config.toml
balance_loss = 0.0111
init_std_router = 0.0313
init_std_down = 0.00332
warmup_steps = 241
final_lr_fraction = 0.1
max_seq_len = 256
Below are experts of layer 2 (counted from 0) of a mixture-of-experts language model. Rows are named router (the router's row for the expert), up (a neuron's input weights, with its number) and show model dimensions 0-255. Each number is 50 + 15 x the weight over its row's rms, rounded and kept within 0 to 99.
After each expert's rows: "mostly gets" lists some tokens that are sent to it at least half of the time. This comes from a sample of Wikipedia text that the model never trained on.

# expert 27
router:56 41 41 65 79 80 57 65 44 49 60 50 47 78 52 55 34 20 79 37 49 60 25 55 38 51 28 37 65 54 81 44 41 53 34 48 28 62 49 23 05 46 57 55 48 41 41 46 56 49 64 49 35 66 57 50 56 55 68 37 16 66 54 32 99 33 43 44 57 76 50 54 26 24 54 41 30 71 44 39 71 60 37 41 15 68 63 63 67 29 64 41 60 29 67 19 57 17 72 44 39 71 21 49 37 47 60 59 30 60 68 55 79 70 45 46 80 57 39 84 45 60 46 47 50 50 65 65 35 89 46 70 57 41 53 60 32 39 21 48 29 61 53 45 52 54 65 82 74 43 78 48 53 37 46 45 41 38 58 43 32 37 46 62 47 38 50 76 66 72 43 55 72 32 36 59 46 43 50 33 61 59 50 64 31 67 75 42 68 28 45 44 38 42 60 57 46 46 57 72 55 57 28 55 47 52 34 34 45 48 58 34 29 60 35 36 49 37 27 48 61 43 48 58 46 71 75 59 52 46 31 45 49 54 40 44 41 36 34 53 31 49 51 45 51 46 47 37 45 43 25 38 44 66 67 53
up0:58 63 35 44 55 62 63 39 82 43 37 64 59 48 36 62 49 35 24 44 54 81 57 34 39 43 52 47 57 42 45 66 40 55 44 52 18 58 64 57 73 51 56 60 69 43 45 31 59 63 55 32 76 72 59 48 73 48 58 73 46 58 42 58 58 51 52 82 14 62 54 50 41 57 44 65 56 36 58 47 67 65 66 52 59 17 65 43 53 38 38 71 54 39 31 61 29 76 26 43 65 40 58 49 66 50 55 49 33 62 51 26 29 57 33 64 46 04 51 28 23 49 49 77 54 21 47 70 65 43 63 48 43 54 60 62 37 49 51 59 43 53 50 48 45 42 67 34 55 48 48 52 43 58 56 43 29 61 65 46 58 18 49 81 46 36 33 37 52 59 42 36 15 69 50 38 75 62 47 48 60 40 42 59 50 48 48 46 57 47 60 41 41 37 41 24 57 45 20 34 42 42 37 41 57 49 57 60 10 47 40 60 70 41 44 12 52 23 77 33 55 56 51 48 67 56 31 66 67 21 56 68 16 54 75 29 76 29 60 57 40 67 58 88 29 41 28 44 58 87 43 55 48 32 26 24
mostly gets: "\".", ".\"\n\n", ".\n\n", "\".\n\n", ".\"", ").\n\n"

# expert 40
router:69 10 36 36 46 30 25 35 69 34 62 84 66 74 48 88 44 18 66 33 59 54 40 33 39 59 53 70 65 65 52 30 44 50 59 39 44 12 63 25 36 48 51 33 74 63 48 42 59 55 67 33 32 57 36 60 53 42 52 50 63 30 54 34 81 30 56 37 32 78 46 40 60 59 56 34 44 42 42 66 73 64 57 57 23 32 37 74 39 43 36 54 39 56 45 56 65 72 19 60 46 24 33 57 57 80 58 50 61 48 40 52 54 60 43 31 41 77 57 79 48 39 61 70 37 62 48 55 56 48 52 66 39 21 31 28 60 44 48 69 64 69 22 59 47 60 82 52 34 43 28 44 63 46 30 41 58 37 58 49 69 49 76 78 48 69 44 56 52 61 73 72 59 46 36 57 19 70 63 38 60 66 41 60 41 58 37 67 40 63 30 37 55 34 67 62 43 41 74 28 44 56 52 46 60 43 20 60 59 44 57 60 53 47 32 54 46 67 48 47 47 46 45 33 67 23 57 52 50 53 49 32 31 32 45 49 20 45 78 74 18 57 61 55 33 37 57 32 50 66 43 58 50 37 66 50
up1:56 42 46 48 47 43 45 44 44 61 23 71 48 47 62 47 19 48 55 41 57 54 54 52 62 53 57 57 32 53 41 55 84 39 49 53 62 42 49 71 59 42 85 53 39 40 54 53 58 37 62 40 72 05 61 80 46 21 45 50 62 57 25 68 55 68 39 50 56 54 49 37 63 46 43 45 63 42 35 77 68 29 23 34 70 61 70 64 66 14 64 12 53 63 65 60 74 45 41 63 49 82 57 42 68 49 69 68 56 61 44 31 55 52 46 33 45 36 36 52 49 54 39 72 61 38 37 56 33 39 39 56 53 52 63 39 77 53 32 66 62 53 71 53 60 74 17 44 54 36 76 22 84 50 45 66 45 39 61 47 44 43 48 63 60 56 48 28 51 52 52 63 14 51 54 48 52 56 57 30 46 50 58 62 99 21 62 65 56 47 47 85 28 67 46 41 43 61 39 57 51 59 36 67 62 39 35 37 25 72 74 38 51 68 25 54 56 57 47 51 36 31 51 37 47 31 35 77 34 26 27 49 40 65 74 36 56 42 62 37 56 59 49 46 35 50 67 32 53 30 43 48 24 40 23 40
mostly gets: " with", " for", " against", " at", " over", " moved"

# expert 55
router:71 56 50 52 55 34 68 43 54 51 65 37 54 58 81 40 72 54 53 40 66 52 64 66 69 08 51 60 19 51 48 57 58 54 77 60 35 51 54 67 70 71 44 32 37 65 57 68 45 31 46 46 40 55 23 47 59 64 15 21 60 63 70 43 30 27 37 18 37 40 78 51 44 37 40 26 21 48 68 70 26 31 59 56 47 67 55 45 39 51 62 25 33 47 54 56 54 54 36 41 68 63 63 70 21 67 39 57 36 61 44 48 30 26 32 28 43 64 32 50 46 67 72 66 43 70 49 11 24 28 34 72 38 61 37 71 63 62 42 46 64 54 59 64 59 58 59 87 52 34 45 68 29 44 36 63 46 58 70 49 42 51 43 17 90 58 56 61 53 45 33 53 24 45 56 72 33 59 49 54 37 43 46 49 46 57 50 51 79 26 45 51 59 41 57 29 48 51 18 56 61 58 34 57 31 72 58 41 28 39 38 73 35 66 63 75 35 49 40 43 47 66 52 82 34 61 55 62 33 50 67 68 54 46 21 27 44 55 40 60 55 59 62 41 58 64 66 58 64 49 42 54 48 46 53 62
up0:46 42 46 53 79 48 45 46 17 39 32 52 39 56 44 67 47 48 54 71 71 35 57 60 50 34 28 45 49 64 52 22 49 63 55 73 53 37 54 10 49 37 71 53 23 40 15 70 43 68 60 66 81 49 31 29 40 30 51 43 47 56 70 51 62 46 29 46 35 53 58 37 61 48 20 53 53 20 48 47 48 46 21 62 46 48 53 56 58 20 39 46 55 30 55 31 62 48 45 65 42 47 40 45 51 35 34 49 56 68 54 30 60 42 61 52 56 66 49 45 32 40 51 52 52 45 53 52 79 52 40 48 50 33 80 29 66 51 77 61 46 55 56 49 41 35 55 60 62 73 35 38 51 54 59 47 44 45 57 56 63 58 63 71 53 64 78 44 47 53 58 47 92 53 41 33 69 62 32 49 37 48 54 49 61 57 86 35 56 75 57 45 50 38 91 55 59 28 50 70 42 38 34 68 70 49 39 66 54 42 49 49 45 30 57 56 52 37 77 83 32 58 66 00 47 73 93 45 53 47 38 10 52 48 34 28 32 69 45 69 36 41 57 89 44 48 45 42 33 41 54 39 48 59 31 24
mostly gets: "=", " |\n\n", " Succeeded", " According", " according", " ±"

# expert 52
router:33 41 33 61 55 43 55 67 58 49 20 34 47 51 52 41 74 37 61 55 35 69 45 53 53 48 61 60 49 64 31 36 41 31 52 61 41 91 73 41 39 62 64 36 45 43 48 64 48 46 49 15 48 65 67 79 47 26 41 41 29 50 38 99 45 56 59 55 32 79 69 57 31 57 60 41 48 58 42 31 63 59 33 50 71 41 48 31 27 51 44 64 62 37 30 66 70 67 77 36 73 56 44 57 38 37 59 27 28 65 77 67 43 42 86 46 28 24 30 56 62 59 29 47 25 51 31 48 60 47 48 39 56 21 67 47 62 37 64 74 37 67 64 58 56 54 53 49 62 63 63 54 48 39 82 54 37 61 84 52 41 43 51 79 33 36 52 22 54 62 53 52 66 59 41 38 73 50 33 67 53 38 44 58 43 23 47 33 58 27 45 66 40 61 37 47 47 49 49 63 56 65 35 54 48 51 59 20 52 24 50 40 55 62 37 11 30 25 70 61 46 52 60 57 55 47 66 50 51 52 18 29 31 54 66 54 64 42 34 45 51 67 66 48 57 38 52 88 69 68 45 43 49 44 21 58
up0:60 55 50 31 32 57 51 68 62 49 55 71 80 64 58 54 33 30 48 77 59 78 54 27 36 53 41 50 51 61 62 36 23 63 41 81 53 35 38 45 40 46 61 43 34 65 51 39 55 56 35 62 22 48 43 45 63 47 42 49 31 70 43 47 55 55 42 54 65 39 42 50 65 64 23 32 35 48 67 56 34 38 41 73 68 43 39 65 77 52 43 69 66 52 75 22 43 24 32 70 20 24 61 45 61 51 35 99 50 26 55 44 70 51 53 32 52 34 45 57 40 32 48 50 54 58 52 56 37 64 68 52 49 31 60 49 46 62 66 32 46 61 20 64 38 03 45 43 73 44 53 40 64 57 46 58 37 46 41 43 62 30 48 22 79 37 52 53 38 42 49 22 73 51 55 65 48 65 39 58 68 69 66 39 42 51 37 60 21 46 58 21 58 40 27 36 57 65 40 65 38 50 36 49 54 61 50 65 60 64 62 74 52 30 52 60 68 67 57 37 31 70 56 47 67 24 41 48 62 76 44 47 58 38 24 18 52 26 54 50 32 52 25 57 68 40 39 61 70 66 29 67 84 32 60 69
mostly gets: "T", "S", "B", "C", "O", "G"

# expert 26
router:40 60 39 56 56 40 48 45 45 50 42 68 63 33 74 56 36 54 38 57 52 47 48 49 67 44 22 36 50 60 49 42 53 53 28 46 56 40 58 45 75 61 44 34 63 23 62 33 28 35 69 20 48 67 60 20 50 41 43 36 62 21 38 19 85 45 45 66 49 39 75 30 41 59 48 50 34 39 45 73 52 38 47 45 55 44 34 69 61 70 26 27 43 61 38 64 35 24 11 47 59 47 49 56 49 84 40 24 54 58 47 54 59 30 42 54 50 43 59 29 94 40 66 66 46 69 81 36 26 68 38 69 64 51 45 46 43 60 44 49 49 46 49 41 36 38 65 58 67 23 62 59 29 33 53 67 57 20 42 57 66 48 36 60 48 40 67 39 17 34 54 72 46 60 46 31 00 62 69 49 43 70 51 34 57 38 69 57 66 47 47 40 69 42 42 58 38 54 60 72 54 47 37 51 51 62 43 61 39 41 83 43 70 55 40 43 41 55 22 27 80 59 34 86 46 61 83 57 33 38 40 37 32 45 63 43 78 53 61 46 36 63 66 49 40 45 43 62 40 58 52 33 83 52 65 69
up0:35 40 69 57 31 35 40 52 65 14 74 14 64 50 48 47 55 48 72 65 59 68 59 56 39 51 41 41 42 52 08 42 24 40 29 66 60 38 58 52 63 91 63 44 02 58 33 50 48 49 50 60 37 22 53 35 64 40 74 44 52 27 42 67 48 61 47 37 80 47 61 43 48 17 36 45 49 57 64 33 47 41 54 41 64 37 42 58 68 61 49 36 35 58 33 65 40 78 63 48 49 29 22 38 72 72 31 53 37 89 33 86 50 51 43 54 73 45 61 79 38 44 60 60 38 39 15 61 47 44 63 74 33 39 35 32 58 57 55 69 42 50 32 38 68 54 48 40 38 40 52 53 47 46 31 68 35 66 50 50 43 66 59 78 50 61 47 61 61 39 52 61 32 67 16 49 31 67 68 46 47 54 38 35 66 34 17 30 54 49 25 70 30 34 65 60 56 37 70 52 67 50 40 54 59 63 57 33 70 70 32 51 42 66 35 28 51 61 54 37 69 48 62 57 54 35 61 31 42 52 25 57 19 45 59 49 39 49 44 67 64 57 61 35 27 55 55 45 54 46 24 58 57 43 62 60
mostly gets: "6", "8", "7", "5"

# expert 10
router:42 49 41 69 52 19 79 81 20 45 22 37 77 40 09 46 49 51 53 20 55 51 64 35 71 56 39 70 70 42 50 38 63 60 53 38 38 56 48 75 60 62 40 64 27 47 75 49 61 44 57 63 37 75 54 26 69 28 40 38 67 51 49 37 57 21 45 52 33 40 53 70 45 41 40 61 60 31 52 21 31 62 51 68 70 27 78 55 49 53 61 59 74 68 44 67 37 68 33 46 37 52 44 78 39 64 49 35 79 65 59 56 45 82 41 57 33 64 44 44 36 58 68 40 44 32 44 55 50 48 68 58 51 69 44 60 52 58 55 40 49 28 39 42 36 25 38 53 54 41 61 33 56 29 69 39 61 38 55 43 52 37 21 32 59 42 34 32 47 19 47 81 40 52 33 87 44 61 26 46 62 70 28 21 44 42 27 57 26 62 35 37 54 66 76 54 88 61 49 71 52 45 54 45 50 37 37 38 35 70 45 63 60 39 49 52 46 27 75 60 53 50 55 51 43 42 76 52 68 35 62 55 77 40 72 38 69 54 41 50 64 52 53 60 60 67 78 53 50 60 42 27 55 78 50 43
up0:69 55 42 34 31 45 79 31 77 54 42 67 53 45 46 63 17 27 56 57 83 41 56 86 08 64 68 50 74 39 47 55 36 43 18 31 42 50 50 48 52 43 41 55 54 48 60 33 76 62 44 46 51 40 48 20 45 51 57 78 29 48 58 41 68 63 67 35 44 53 78 62 71 07 37 45 49 37 18 86 10 46 68 48 45 58 53 66 65 51 36 55 69 67 30 31 67 65 45 65 34 29 33 34 48 52 48 47 46 58 54 34 55 53 53 60 67 47 75 56 44 59 31 60 58 54 72 54 37 63 20 46 41 50 35 51 58 77 59 69 56 35 49 17 44 33 52 54 27 38 69 68 64 57 45 40 65 72 48 59 49 32 48 41 41 25 86 83 65 56 64 26 55 22 52 54 57 50 71 55 74 48 48 32 52 19 60 38 51 55 55 59 44 38 40 59 64 50 35 51 41 55 46 59 37 56 38 55 39 47 46 49 68 55 64 59 51 76 34 24 59 69 38 66 69 18 43 44 62 68 43 45 54 33 44 36 38 33 40 59 62 34 74 63 31 48 48 60 48 44 36 55 32 36 54 37
mostly gets: " October", " February", " June", " April", " July", " May"

# expert 2
router:41 49 55 43 58 62 44 49 84 63 52 57 41 57 43 58 33 76 33 32 58 73 52 55 71 67 39 27 69 48 53 90 61 37 61 55 64 50 61 38 57 49 31 65 59 60 65 40 74 72 37 52 53 44 38 49 31 23 48 33 64 42 37 15 73 41 48 58 29 50 70 49 33 64 40 68 42 37 71 05 55 54 61 38 37 46 38 81 51 45 51 83 61 62 22 61 81 61 55 34 52 63 51 76 33 21 67 60 68 40 43 45 47 82 46 48 69 48 35 59 83 35 55 26 55 48 47 50 47 22 54 45 50 71 59 70 58 75 55 66 27 67 30 31 43 35 51 17 45 32 36 40 57 55 53 51 67 15 53 56 55 45 40 52 49 41 40 40 51 61 24 66 42 44 58 54 44 60 39 34 59 80 44 64 56 57 34 70 31 77 73 49 66 54 35 37 54 50 81 45 62 28 47 19 42 47 32 38 46 12 64 42 33 60 44 52 48 68 37 53 51 68 78 62 65 38 30 47 43 51 29 43 54 39 71 57 43 46 37 45 54 41 53 64 64 55 31 38 63 38 53 43 73 27 48 26
up0:41 09 54 28 41 31 54 44 48 44 40 61 39 52 41 49 76 41 84 82 52 62 38 69 64 67 54 66 35 49 39 31 37 54 59 26 59 50 35 59 48 59 62 63 74 44 51 51 38 56 63 21 79 43 36 41 50 51 69 47 55 29 60 44 42 83 49 55 46 50 34 42 55 64 44 78 50 43 60 44 39 77 50 51 53 54 69 59 51 57 68 62 63 34 81 50 26 21 42 57 68 39 31 31 47 63 41 52 28 34 63 67 27 49 61 34 36 61 56 38 63 56 09 57 49 59 47 75 60 57 48 45 71 47 23 50 43 55 88 41 32 37 25 53 44 70 55 53 33 44 69 50 44 55 71 62 30 37 72 35 32 09 49 70 60 41 91 21 44 39 45 31 64 80 23 54 56 48 70 53 42 63 54 39 44 26 31 35 37 59 62 49 31 55 53 43 47 17 49 50 51 83 49 62 40 65 70 79 41 65 30 43 45 71 43 38 55 60 57 67 48 70 55 57 50 36 69 27 50 51 51 53 24 62 72 50 25 34 58 61 40 32 37 40 29 41 58 63 30 57 41 63 62 38 50 43
mostly gets: "ection", " core", " interview", " principal", "rox", "romosome"

# expert 7
router:79 65 64 39 53 48 53 55 48 27 55 65 39 40 40 39 53 55 86 59 57 54 42 76 39 39 56 47 52 77 76 50 51 66 64 51 55 33 46 52 46 34 47 63 65 67 41 73 47 36 59 26 60 45 36 64 63 42 59 59 42 41 36 74 41 56 48 45 31 37 65 35 32 51 69 53 18 26 33 51 75 48 51 63 44 83 54 41 39 20 32 58 38 44 46 46 46 61 43 61 54 42 48 30 55 42 62 42 44 33 64 31 82 70 72 67 49 57 55 47 28 53 43 50 55 54 48 62 78 35 65 54 59 73 72 48 57 69 39 71 52 21 43 57 40 54 41 50 20 47 66 39 54 68 45 24 54 61 71 24 34 56 49 35 50 41 71 42 54 34 74 53 72 54 00 33 27 47 31 35 47 58 55 47 51 65 64 22 80 53 69 49 46 44 60 66 54 53 54 97 45 39 43 51 48 47 35 60 35 24 44 52 58 59 46 70 65 61 55 79 68 46 32 57 60 50 56 39 42 18 22 43 35 85 80 65 49 45 60 44 62 62 31 43 35 47 35 21 55 55 48 81 40 59 21 19
up0:33 37 72 52 46 45 54 33 42 59 55 65 76 47 57 49 56 74 77 44 53 73 16 45 47 70 36 51 42 45 46 36 50 50 54 53 55 28 44 53 24 21 67 65 40 34 51 51 69 49 58 61 57 47 41 67 50 62 31 30 32 65 59 43 54 64 84 45 59 81 49 68 47 73 30 47 65 67 65 50 23 55 37 46 44 54 48 71 60 55 21 47 61 47 45 50 54 56 32 31 55 23 58 38 52 19 59 36 55 28 46 82 50 38 48 37 55 70 30 29 31 68 30 54 60 38 87 40 61 46 40 72 60 39 11 71 32 45 48 62 55 78 51 68 72 63 52 58 37 55 45 53 52 42 62 42 58 33 60 43 40 37 56 63 64 78 48 60 67 25 52 59 54 41 40 59 45 49 26 38 78 66 39 43 40 24 46 87 39 39 44 56 65 29 33 48 44 39 64 23 70 51 57 50 28 55 37 41 51 46 87 52 17 40 69 55 60 58 42 33 38 45 96 72 59 25 81 54 39 54 42 62 51 47 43 42 48 36 66 45 46 60 62 36 48 25 67 37 66 68 57 18 76 39 58 64
mostly gets: "cin", "ician", "ar", "ground", "ly", "maker"

# expert 12
router:70 57 39 36 76 65 68 27 27 46 58 62 60 76 64 57 55 58 81 86 55 64 59 58 30 64 61 53 05 31 57 69 44 51 52 60 56 50 47 78 37 57 49 65 37 60 65 27 37 70 63 56 64 57 34 89 38 57 57 55 70 30 34 33 66 65 66 46 72 26 45 23 41 46 49 56 36 27 81 84 71 42 54 74 16 31 43 72 48 52 42 55 65 45 74 47 71 69 37 49 60 78 49 51 55 35 78 72 66 47 46 40 55 15 46 36 30 56 67 81 47 38 46 53 56 49 60 43 59 41 50 62 29 24 32 57 52 52 53 39 56 64 36 42 41 40 24 56 52 30 52 49 47 70 61 79 65 31 63 62 39 59 73 56 63 27 53 43 59 49 21 36 59 25 56 42 29 64 63 51 54 47 35 51 44 63 45 59 61 16 42 62 40 57 53 50 32 49 57 68 32 33 45 58 41 56 53 35 47 53 58 41 62 62 57 52 32 65 35 64 62 49 42 73 31 45 75 69 43 84 39 57 40 38 65 49 46 46 39 49 46 73 54 64 37 28 40 42 39 36 20 54 69 57 65 47
up0:39 53 41 57 50 64 62 53 56 34 62 46 47 11 11 39 39 60 63 34 65 32 17 46 73 29 39 56 53 72 79 31 47 31 31 33 44 44 90 50 47 41 59 60 28 48 48 56 76 55 62 44 48 36 44 51 35 50 53 37 57 42 41 76 54 43 72 50 38 50 48 69 51 45 64 51 56 55 22 66 37 52 43 60 64 75 85 25 59 73 34 83 46 57 60 81 42 38 84 55 49 59 59 37 71 58 41 44 66 73 49 62 59 57 68 46 44 56 34 05 23 41 62 36 58 36 48 50 45 41 38 36 49 59 35 65 48 45 23 60 63 79 53 57 55 46 42 20 35 47 35 53 40 59 19 74 30 63 46 29 73 44 68 61 70 59 49 31 33 48 72 65 39 33 52 16 72 35 55 49 45 39 64 42 46 46 51 50 69 48 31 42 61 50 41 25 58 59 53 63 78 45 23 50 23 47 42 28 32 60 32 49 51 35 62 27 68 46 56 57 71 40 38 67 40 66 46 77 72 37 63 95 44 50 46 59 47 63 67 57 32 30 52 52 42 62 50 43 55 41 54 54 47 43 53 63
mostly gets: " of", " including", "):", ":", ".:", "American"

# expert 51
router:23 36 64 66 59 37 61 43 64 40 66 31 38 77 44 65 24 66 47 32 62 54 80 45 48 66 55 51 40 39 56 31 56 27 37 66 72 70 76 75 57 65 74 48 31 34 46 55 38 50 60 95 80 40 59 48 67 44 58 59 47 58 49 24 19 44 48 37 61 67 40 39 31 24 38 54 59 49 21 73 20 56 58 66 48 40 46 40 47 64 62 30 58 62 75 63 52 39 32 55 64 74 51 74 80 64 53 60 58 75 58 82 34 69 49 30 54 47 84 25 42 28 65 63 40 39 51 33 39 31 30 40 67 57 45 41 48 58 46 49 32 52 60 12 29 58 46 19 66 30 39 76 42 35 57 76 59 53 44 58 54 50 21 48 58 41 55 52 30 42 34 58 33 58 53 52 29 46 65 45 65 59 46 63 67 52 43 41 68 33 48 67 42 73 41 56 31 75 46 31 44 35 44 68 82 69 61 53 53 72 43 39 68 52 49 41 51 32 51 53 75 82 58 78 53 58 42 39 57 64 63 44 50 74 45 58 55 55 54 32 59 70 40 44 54 56 52 69 51 33 44 39 47 74 51 68
up0:32 39 48 77 56 51 27 75 24 40 51 45 42 44 34 53 26 44 38 53 57 32 55 58 50 55 67 35 40 62 78 24 38 59 50 52 37 61 51 32 53 43 48 73 41 08 28 74 19 57 38 69 57 50 51 28 63 50 47 42 40 71 71 45 63 35 39 56 59 60 41 63 61 62 81 64 61 59 30 23 18 47 50 38 28 47 58 40 34 18 37 49 55 47 41 51 48 47 42 46 64 52 34 17 71 36 45 52 52 45 46 69 50 59 53 62 69 41 64 80 83 49 35 66 23 67 43 44 48 60 72 66 31 60 39 43 68 53 59 52 53 44 36 53 47 46 79 50 51 58 57 59 39 54 53 57 38 51 39 47 52 41 56 85 93 64 44 62 58 66 32 18 59 55 33 56 54 36 30 20 76 37 57 42 42 45 37 82 55 58 45 63 43 34 32 38 40 59 53 50 33 24 54 50 68 52 61 40 29 38 30 66 46 32 46 67 39 51 47 69 51 23 90 62 35 23 83 43 63 36 67 46 41 51 38 67 25 43 57 66 60 26 65 47 70 49 57 41 75 44 67 43 51 18 57 53
mostly gets: "/a", " Occupation", "'", "&B", "ischer", " our"

# expert 37
router:49 33 64 55 55 38 61 28 47 65 54 46 53 63 62 49 36 58 16 29 50 71 68 55 43 58 44 30 55 26 47 32 25 53 34 53 54 69 34 59 55 73 57 34 46 14 75 39 69 38 67 44 59 56 38 25 32 40 48 15 22 43 41 48 39 71 52 43 58 38 66 34 44 76 43 66 76 54 39 45 53 36 80 42 75 53 54 24 51 41 39 98 67 62 52 32 24 52 54 46 47 58 67 58 59 29 65 40 37 93 83 32 53 53 47 59 24 54 39 47 14 63 53 47 41 60 57 40 57 60 42 20 47 65 54 62 49 47 69 63 43 51 64 59 65 54 15 39 35 38 68 61 54 30 78 37 43 47 37 39 61 55 36 66 53 32 30 30 41 73 48 45 61 64 57 57 17 59 28 81 22 45 38 71 21 35 27 35 44 50 57 44 70 60 50 36 61 70 49 50 52 52 63 31 78 61 53 51 50 48 39 74 55 53 66 53 52 61 68 32 72 47 57 43 71 25 48 41 35 61 36 57 30 26 35 51 50 61 36 29 59 35 37 66 55 66 36 51 46 46 59 55 70 58 51 46
up0:67 35 75 48 36 55 63 57 69 47 52 26 58 41 40 58 79 74 41 53 41 46 49 43 52 63 84 49 53 42 38 20 53 67 70 46 60 43 37 75 68 74 43 67 67 23 42 54 26 65 29 76 60 22 53 50 71 51 48 59 54 45 47 45 56 12 53 59 45 46 72 53 61 43 52 47 22 49 46 76 37 56 58 50 41 56 36 57 55 47 48 53 80 20 51 80 32 37 21 53 37 51 55 47 48 71 11 39 65 57 70 53 42 49 72 50 57 54 65 62 36 55 52 79 50 33 66 72 43 56 49 40 38 54 56 55 15 48 29 57 61 33 48 47 53 47 64 56 61 32 47 55 62 43 46 32 24 48 26 22 49 44 78 82 45 61 39 74 35 50 47 59 36 55 63 74 42 56 56 40 60 63 51 10 49 71 27 46 57 41 52 62 29 32 62 44 55 56 35 48 43 41 55 42 51 34 39 45 50 40 73 55 19 53 40 35 51 14 27 68 45 31 34 55 14 67 38 76 56 09 37 35 28 53 52 67 34 29 48 68 68 54 49 82 72 52 49 59 58 50 45 55 62 45 66 50
mostly gets: " km", "°W", " local", " ITA", " kg", " DF"

# expert 3
router:44 62 45 72 47 28 50 63 41 48 57 28 24 24 43 46 38 40 19 52 34 74 48 54 66 45 33 93 68 50 84 53 36 48 41 63 42 67 71 57 35 75 48 65 57 43 79 46 59 46 63 27 35 62 69 50 45 15 54 46 72 64 45 51 39 41 45 56 53 53 67 45 50 33 47 61 54 34 29 61 21 55 43 70 50 54 52 40 50 71 60 70 50 59 69 26 45 75 36 31 41 40 49 47 48 50 42 31 36 69 54 70 49 45 37 72 41 54 46 21 64 52 82 71 61 57 45 33 62 27 50 43 29 68 65 39 74 57 55 64 40 52 73 46 53 27 77 54 31 23 67 61 67 53 94 66 38 50 39 63 46 49 48 62 54 35 45 52 48 54 52 46 42 69 87 55 47 71 53 38 27 18 78 48 47 39 54 27 55 59 56 18 68 49 43 54 53 51 34 34 79 79 37 50 51 49 56 50 17 50 50 64 91 52 62 41 44 28 59 23 68 60 33 44 65 31 36 57 53 46 57 45 53 43 64 49 59 60 41 38 68 68 50 51 37 59 55 52 37 46 66 58 31 50 05 64
up0:63 55 28 60 28 35 77 39 49 47 45 26 92 55 55 46 51 45 52 46 42 53 60 43 28 39 59 46 44 52 50 48 87 81 06 60 61 36 37 29 43 54 56 47 51 62 44 23 56 63 48 42 57 52 28 47 66 43 70 36 50 45 60 55 72 36 78 52 55 62 63 52 67 22 56 49 49 61 35 66 32 47 42 47 65 53 39 64 28 48 51 65 53 43 32 61 67 76 23 45 33 50 57 47 36 41 32 46 63 59 37 47 93 41 80 59 60 42 22 46 31 64 36 60 53 69 43 85 60 82 61 71 28 34 55 52 37 36 54 29 43 44 34 55 39 42 96 33 42 57 55 35 62 56 53 58 44 46 30 61 45 51 73 51 37 50 44 87 63 43 73 51 73 38 49 62 55 07 40 61 28 37 39 47 45 40 44 59 34 69 36 64 72 48 51 61 70 37 64 55 65 80 61 45 59 49 70 58 67 67 17 37 44 44 57 45 50 30 52 26 52 64 53 57 55 74 47 38 65 55 59 45 78 49 46 54 56 52 42 55 50 47 22 67 56 53 32 68 33 41 16 18 34 56 65 60
mostly gets: "Car", " due", "And", "umberland", " Dar", " CF"

# expert 23
router:62 24 60 46 20 55 66 49 51 21 55 60 43 36 39 47 58 62 40 39 31 75 45 49 38 37 51 45 46 55 30 57 39 75 29 66 59 74 52 54 72 56 43 53 47 18 66 30 32 63 35 52 52 30 43 76 41 43 60 58 61 41 66 80 51 56 38 62 63 63 11 70 48 60 60 41 57 53 14 33 33 26 50 37 55 58 53 51 60 74 79 50 41 46 40 58 42 79 27 71 74 51 61 35 64 46 48 40 48 32 30 67 57 46 65 67 39 82 52 35 50 52 45 51 51 57 55 59 52 21 49 33 29 57 69 22 62 47 40 74 52 56 63 45 46 73 53 27 50 50 62 62 34 36 48 42 39 55 50 35 44 54 47 69 75 35 32 49 76 55 81 33 54 67 17 56 46 37 60 66 45 58 41 57 24 33 33 63 35 30 57 38 48 70 61 28 41 49 43 37 70 55 40 42 42 26 30 76 64 42 61 51 62 73 31 29 36 63 48 38 46 58 75 29 34 60 17 32 17 17 60 72 61 58 29 73 44 75 30 67 50 49 53 53 39 47 51 59 57 57 64 62 37 77 66 67
up0:57 39 53 56 34 74 36 57 76 57 51 70 67 17 34 60 58 37 50 17 41 48 14 57 50 27 56 42 52 60 43 27 59 51 25 54 43 36 44 66 46 34 69 27 44 26 53 36 35 74 45 43 30 50 51 53 61 49 40 42 44 58 37 39 58 71 23 18 18 56 66 71 26 16 63 61 72 38 55 44 41 39 39 41 56 39 55 59 38 59 39 48 29 54 71 46 71 59 50 51 65 55 72 29 52 65 29 52 37 46 41 53 39 52 50 67 57 44 59 37 38 40 40 56 44 70 71 33 78 27 34 48 86 38 31 60 48 63 29 76 54 62 51 55 60 49 87 34 21 71 79 73 80 46 53 41 55 36 48 45 56 45 54 24 47 44 88 75 56 59 62 35 32 47 41 57 58 57 65 40 57 56 36 51 58 23 76 40 72 42 75 53 41 59 60 64 48 52 62 49 79 47 68 53 53 44 62 45 54 57 57 36 65 50 44 33 64 38 59 29 70 43 52 40 55 28 83 56 59 36 51 27 20 70 45 74 60 20 35 49 36 33 80 46 52 57 63 41 43 42 43 52 72 29 59 40
mostly gets: " Total", " Yes", " No", " ins", " total", " Goals"